From a checkpoint of a small mixture-of-experts model trained on Wikipedia: width 192.
Below are experts of layer 2 (counted from 0) of a mixture-of-experts language model. Rows are named router (the router's row for the expert) and show model dimensions 0-191. Each number is 128 + 24 x the weight over its row's rms, rounded and kept within 0 to 255.
After each expert's rows: a language model's description of what the expert responds to. This comes from a sample of Wikipedia text that the model never trained on.

# expert 17
router [146 185 108 147  99 115  92 164  95  87 126 133  98 128 119 122 139 111 130 128 116 105 114 138  79 129 154 166 122 122  66 126 111 171 129 124 115 169 120 140 192 139  90 133 102 146 146 139 131 156 142 123 173 123 115 164  96 132 130 137 101 146 178 148 112 140 132 125 139 104 115 156  81 131 155  99 112 133  93 123 129 118 102 111 137 103 135 138 104 112 111 125 107 103 135  95 139 148 149 104 129 152 171 102  94 146 121 170 133 109  75 117 147 144 111 160 114 166 101 152  91 116 149  83 143 156 107 130 152 128 108 155 130 100 146 118 131 118  74 135 108 176 149 130 124 105  84 123 102 104 125 104 120 101 138 163 131 135 133 180  93 166 113 133 130 101 129 122 138 127 157  78 170 131 117 147 119 122 112 108 155 149 102 167 119 131 105  98 127 132 108 122]
Description: Time and sequence adjectives after "the", such as first, final, following, former, next, later, plus "ency" in "Frequency:" infobox fields.

# expert 49
router [152 124 166 102 102 130 166 126 103 153 140 109 148 147  96 156  63 106 117 131 154 140  97 121 116 152 169 139 179 168 164 144 135 108 117 117 126  92 104 115 106  95 139 120 143 119  86 143 115  75 181 123 112 105 116 100 104 155 134 117 157  96 147 146 122 116 120 119 126 156 117  96 120 136 139 103 126 142 160 119 172 149  99 107 157 121 119 145 160 110 158 113 100 112 147 111 133 140  99 165 168  85 151 134 100 124 148  99 175 132 163 108 122 124 166 140 136 143  97 104 106 116 109 142 117 114 157 125 100  83 111 126  96 121 134  98  98 153 151  83  99 125 110  82 131 108 148 113 135 126 133 147 125 143 100 155  97 119 153 135 137 173 139  96 134 152 116 144 128 153 156 120 110 135 133  88  75 137 128 157 159 115  80 151 160 155 112  99 107 136 123 118]
Description: Bare space tokens just before a number, mostly in vote and statistics table cells after a bar, such as | 197 or | 9.

# expert 22
router [142 110 150  56 134 131  83 136 123 116 140 125 116 125 133 137 137 165 150 112 173 119 122 130 173 119 136 138 159 138 163 146 152 158 129  72 145 106  94  79 103 116 154 109 114 125 154 135 146 106 167 164 157 124 102  92  79 143 152 159 127 119 105 142 114 125 158 105 154 152 141 102 150 146 131 117 113 106 143 130 139 175 141 115  76 140 111 134 119 119 145 130 119 109 151 132 107 115  83 161 116 154 142 151 109 137 155 147 164 178 105  78 121 106 102 109 158 139 126 106  96 127 118 151 150 170 114 131 124  92 137 120 118 123 124 150 105 151 165 138 129 139 172 102 158 126 127 128 118 121 129 168 151 133 126  92 155 107 155 153 139 138 157  77 136 127 112 137 159  84 154 185 110 116 101 102 109 100 101 122 145  87 142 174 100 100 139 122 131 123 113 134]
Description: Punctuation and symbols in data fields: coordinate degree marks and separators, year ranges, closing parentheses after "Population (2023", ISBN digits, line breaks.

# expert 14
router [114 105 113  76  74 104 133 157 131 112 148 131 153 124 106 127 141 152 121 136 106 158 150 135 102 147  84 113 143 100  85 160 135 114 129 139 106  95 167 159 124  85 169 118 152 160 136 123 146 115 156 127  99 130 137 144 115 157 114 143 124 155 111 119 127 147 112 114 123 144 108 128 134 175 165 155 159 124 148 151 118 122 116 141 124 138 131  75 156 150 121 132 135  93 145 138 124 106 104 155 189  98 145 146 115 119 155 129 164 101 144 139 161 142 112 108 164  87 102 133 134 116 140 177 100 127 145 114 138  96 147 137 114 109 131 120 104  97  99 143 122 109 108 103 125  97 137 133 135 133 179 155  65 144 100 114 155 128 105 130 139 156 138 146  76 173 141 156 123 151 175 126  94 147 161  89 127 122 134 161 138 123  91 142 108 138  78 118 196 138 144 138]
Description: Commas, and, periods and table row ends joining items in lists of names or places, such as Triumph, Maharaj and, Jav-a.

# expert 37
router [103 138 121 108 159 111 123 112 112 112 107 135 108 101 117 109 115 116 153 150 152 138 130 178 106 141 110 122  75 158 141 145 102 116 147 131 159 119  71 118 142 142 117 110 124 112  84 149  94 123 143 127 133  66 138 148 167 105 158 121 148  88 144 150 116 183 104 134 183  92 127 158 107 125 133 109 105 132  84 129  85 100 110 106 174 118 121 160 135 122 134 141 116 154 110 107 129 145 129 123 156 143 146  76  84 143 159 124 121 141 126 114 125 140 117 137 133 175 130 130 165 107 144  98  98  91 113 180 143 143 141 101 123 137 167 161 125 117 151 139 114 173 136 123  73 122 120 114 143 130 151 116 161  97  91  89 153  84 131 104 104  98 131 107 127 122 138 128 104 100 109 118 118 106 110 134 120 101 148 171 176 136 145 123 134  88 152 115 100 120  90 143]
Description: First word of section headings such as See also, Further references, Cultural, and Latinate word stems like dist, leg, cult, document.

# expert 48
router [174 105 152 109 118 101 120  84  71 129 191 151 162 138 106 177 185 127 111 149 118 127 118  74 127 107 109 140  93 114 125 121 101  85 134 100 139 122 100 130 112 119 106 135 109 139  97 144 127 119 183 154 101 128 156 159 135 141 101 118 163 150 166 118 119 107 144 159 137 128 180 137 136 160 115 103 124 150 133 136  99 141 133  85 136 141 150 127 129  88 136 145 130  97 139 129 135 126  92  85 138 104 143 146 134 130 174 155 125 126 161  90 109 138  97 108 107 151 148 130 140 129 183 116 108  72 143 138 117 108  98 125 150 125 154  88 165  79 121 153  91  78 148 131 119 159 149 127 114 125 138 120 140 122 153 139 114 164 114 122 156 112 117 122 128 166 145 131 133 130 123 155 118 164 153 112 115 110 131 135 152 157 121 150 109 168 121 102 127  77 140 135]
Description: Pieces right after a single W, P or V letter, such as w-ing, p-ens, v-oy-age, plus verbs like returned, sold, set, fight.

# expert 63
router [138 108 108 138  85 136 106 166 114 137  97 152 132 120 114 116 133 148 118 153 136 169 118 107 111 155  85 142 145 147 150  99  99 118 115  98 109 144 177 123 110 135 110 112 129 104 132 143 159 123 149 160 110 131 129 128  81 138 116 163 153 160 132 126 129 144 118 129 106 121 125 122 136 117 135 147 170 145 159 101 143 151  99 209 126 144 162 107 138  98 113 101 112  70 145 165 149 126 113 127 120 152 115 153 152 141 129 148 130 114 129 143 129 165 161 130 119 158 131  91  99 140 139 126 197 142 131 148  84  95 145 126 128 104 181 143 121 122  94 155 166 122 144 117 139 116 131 125 163 178  86 168 113 119 131 142 112 150 101 111  99 192 163 154 150 126 114 144 119 152 142 123 117 170 160 113 128 129 152 122 147 102 134 115 132  62 141  96 175 144 145 114]
Description: Final pieces of longer words, often suffixes like -ing, -ion, -ory, -ens, as in mirroring, something, specimens, homographies.

# expert 57
router [135 118  91 128 158 126 166 163  87 145 136 129 145 117 126 101 116 118 130 104  95 111 112 147 133 126 144 153 161 128 144 139 148 103 128 145 122 107 129 160 113 114 126 111 128 134 149 136 128  95 152 140 143 143  99 138 131 144 140 126  82 160 146 102 119 102  91 107 136 188 118 153  96 146 132 128 124 139 110  99 142 110 114 182  82  81 156 133 140 152 109 143 121 151 147 152 149 114 129 127 136 146 136 141 115 157 121  74 160 144 175 127  93  91 132 161 142 157 110 182 130 135  94 105  95 173 143  98  96 134 128 121  65 165 119 109 129 116 122 163 112 156  91 137 116 131 132 143 160 114 126 153 104 126 105 123 113 125 138  94 121 144 134 165 122 113 170 174 135 174 117 130 100  89 160 157  97 124 159 164 108 127 101  75 125 113 107 109 148 116 144 195]
Description: Pieces following name starts like Bar-i, Saint-, Don-ald, Port-smouth, plus spaces and periods in dates and lists, York, Virginia.

# expert 15
router [138 118 127 109 139 139 139 148 120 111 174 135 133 154 120 110 135 148 124 151 104 179 144 166 162 159 104 118 168  89 104 105 116 114 132 103  80 128 137 113  93 134 175  98 117 122 162 140 132 113 167 135 114 158  86 172 105 152 113 152 102 149  91 133 159 132 111  97 109 117 162 146 121 136 104 135 114 119 162 130 121 162 143 142 122 122 143  95 161 119 185 165 103 110 120 148 146 119 106 147 172 120 165 145 153 140 140 125 133 149 164 117 144 108 116 137 182 118  90 177 132 158 115 134 130 165 120  93 158 135 150 144  76 158  74 115 116 112 112 134 125 122  86 109 113 130 106 138 105 121 129 117  90 136 137 145 138 128 112 130 128 155 168 154 154 104 178 137 161 128 156 136  94 149 132  99 117  93 140  99 127 129  88 100 125 158  96 148 172  92 133 122]
Description: Last pieces of foreign personal names and place names in sports tables and lists, like Ouahab, Kauê, Kannada, plus Town, City, River.

# expert 1
router [189 123 149 114 100 111 132 103 108 130 132 153 156 140 104 170 114 179 127 154 126 103 140 121 125 119 128  88  98 127 175 127 132 165 128 155 118 100  91 116 120 121 120 142 150 118  82 154 159 104 142 133 109 137 123 118 119 121 102 154 168 129 157 152 131 116 174 148 109 105 135 130 176 149 148 107 132  96 137 105 132 132 109 148 136 121 119  99 125 109 136 136 127 140 150 138 125 116  82  93 105  94 101 126 130 126 158 170 147 131 110 132 115 140 108 147 142 150 151  95 168 121 156 169  91  98 135 176 124 129 135  92 142  96 131 168 166  97 133 119 124 108 146 133 116 115 200 121 126 159 199 153 155 139 151  78 124 145 148 127 135  95 130 118 127 125 153  74 120 131  97 135 133 154 112 107 119 151  74 117 177 141 132 165  96 122 132 129  90 110 112 145]
Description: Short word pieces right after an opening capital or p/m piece in names and words, such as p-ri-ority, P-e-ople, B-og-usław, p-ay-ments.

# expert 40
router [157 121 124 100 130 109 131 171 145 129 150 118 105 120 117 136 140 138 161  78 148 173 167 153 150 123 136 140 130 138 143 138 138 166  81  83 137 136 138  92 166 116 138  63 105 140 147 134 154 103 144  97 150 128  95  89  98 172 162 107 104 135  98 126 101 137 123  79 107 183 138 130 150 127 161 118  99 132 163 107 130 142 102 154 131 123 145 118 168 122 165 164 179 141 102 119 144 134 102 118 132 122 150 113 113 125 125 126 151  93  78 126 132 153 167 124 137 133 107 120 116 163 152 174 143 127 148 116 123 108 112 122  62 127 125 159 110 102 120 133 106 139 141 120 157 125 123 101 115 115 141 114 127 154 121 108 115 133 105 171 150 149 116 104 117 136  91 144 161 188 160 155 114 153 161  99  97  88 162 143 117 128  84 144 117 155 108 138 141 118 139 146]
Description: Single digits, usually right after a decimal point or year prefix, in statistics tables and census text, as in 6.1, 7.0%, 193-2.

# expert 18
router [151  72  87  96 140 145 121 123 117 113 117 124 124 165 120 131 123 132 105 119 147 155 134 115 114 146 115 139 158 153 132 135 144 130  95 114 123 105 168 141 140 139 132 132  86 114 150 139 185 126 136 145 116 150  89 128 119 171 159 171 107 177 113  92 127 133 123 109  72 154  85 129 141 150 150 136 140 118 127 102 155 135 109 165  84 103 131 115 144 132 160 131 161 127 128 130  91 123 125 117 144 140 133  97 158 138 119 102 122  83 101 139 117 149 156  84 155 132  88 117 107 120 104 115 107 139 126 117 123 110 120 120 116 167 132 150 100 129 116 148 178 130 143 119 172  77 155 110 121 192 120 128 109 130 113 116 138 124 100 102 116 160 171 182 135 140 104  98 151 142 127 157  75 140 123 116  99 102 115 155 140 107  93 143  74  99 121 130 179 151 135 174]
Description: Final pieces of names and words after m or n, such as Mamm-oot-ty, Memph-is, Montgomer-ie, plus pipe separators in numeric tables.

# expert 36
router [ 88 124 125  84  95  77  94 158 115 105 154 112  95 118 123  98  85 121 115 123 130 146 113 123 159 124 124 142 143 131 149 130 130 133 137 143 130 126 137  91 122 125 130 113 139 153 158 136 142 119 140 146 155 159 107 143 158 157 137 150 124  96 125 126 143 139  93  96  96 173 129 135 133 174 100 113 111 167 139 113  85 133 116 131 100 132 144 109 122 157 126 139 132 150 148 174 161 107 114 119 133 139 132 120 159 138 132 127 134 118 136 122 140 158 137 120  92 102 121 145  93 188 118 154 118 146 116  61 119 112 147 110 130 108 154  84 143 111 154 119 152 125 113 121 118 141 147 112 109  89 108 129 104 130  68 105  81  78  94 146 149 121 182  85 154 184 142 146 151 118 151 114  83 134 143 143  93  95 109 118 118  94  89  85 123 113 155 118 185 113 159 127]
Description: Inner pieces of longer words, such as dere-g-ulation, incon-cl-usive, Baron-et, plus final digits of years in birth or election dates.

# expert 0
router [136 130 126 167 154 100 132 150 103 118 141 167 147 179 106 120 135 110 162 142 128  85 121 118 114 149 104 154 140 129 110 157  66 117 135 140  72 156 142 135 130 116 112 111 149 105 167 145 100 138 114 145 118 102 146 157 173  94 125 135 162 104 133 121 133 137 115 100  84 141 133 160 120  82  68 158 147 130 116 105 122 136 102 153 139  98 149 114 124  92 145 138 116 112 106 105 167 101 138 137 125 130 121  85 109 150 149  68 137 105 117 138 177 125 162 126 137 111 133  87  84 178 153 117 147 181 134 133 110 152 106 129 140 133 106 119 100 122 145 143 111 126 127 127 132 187 116 180 148 124 126 139 148  89 106 175 127 161 137 149 141 155  78 121 143 139 139 119 117 138 128 139 127 110 136 132 126 161 136 114 144 108 133  66 109 135 116  87  94 105 102 135]
Description: Word pieces right after a b/B, such as b-aking, back-to-b-ack, B-ary-chaeta, and sentence-opening words like After, While, When, This.

# expert 8
router [118  92 103 125 112 105  86 145 123 117 131 123 113 130 123  97  67 148 121 111 117  90 122 149  94 144 116 117  96 137 119 106 120 174 104 144 186  85 105 106 126 132  94 132 135 132 105 145 102 154 118 112 116 129 102 120 107 110 144  77 173 102 138 120  94 154 144 129  96 112 125 116 140 106 149 104  98 122 106 137 139  56 103 108  97 130 155 121  80 174 150  82 156 160 135 115 124 148 162 136 106 123  92  95 125 100 107 180 102 176 135 154 113 137 123 133 132 151 167 102 153 137 102 140  92 135 124 129 133 188 129 115 147 122 127 172 152 132 151 133 102 139 152 100 150  78 150  99 123 156  99 141 141 129 136  83 146  91 135 141  95 114  90 129 116 131 137 113 122 119 118 113 167 150  80 116 100 136 105 140 139 142 147 111 127 107 148 140 119 125 100 120]
Description: Early stem pieces inside longer common words, typically the second piece after a prefix, such as em-ig-rated, neigh-bouring, ab-andoned.

# expert 60
router [101 133 164 115  99 122 154 136 119 152 141 125 113 152 109 129  91 100 134  88 159 112 112 139 111  98 136 146 138 139 136 127 106 165 117  97 153 119 140 132 125  62 123 104 118 129 120 118 130  92 161 109 158 172 146 111 119 160 136 150 150 153  79 128 129 113 139 126 132 197 150 130 168 123 189 120 111 141 139 115 133 155 124 160 115  82 128 105 120  90 156 135 140 114 175 124 152 100  62 137 142  90 113 100  95 138 133 102 140 110 101 153 129 160 166 129 143 156 126 112 117  78 122 171 157 168 150  86  92  99 123 146 112 118  96  99 109 143 153 145 119 110 160  96 140 120 129 113 107  76 128 156 100 120  97 148 125 137 144 149 163 135 131 109 157 125 129 132 152 108 139 137  72 100 129 116 113 147 123 130 146 129  78 129 132 147 100 112 121 132  89 143]
Description: Digits, spaces and dashes in number tables and ISO dates, such as 2019-07-01, score cells, and table header separator rows.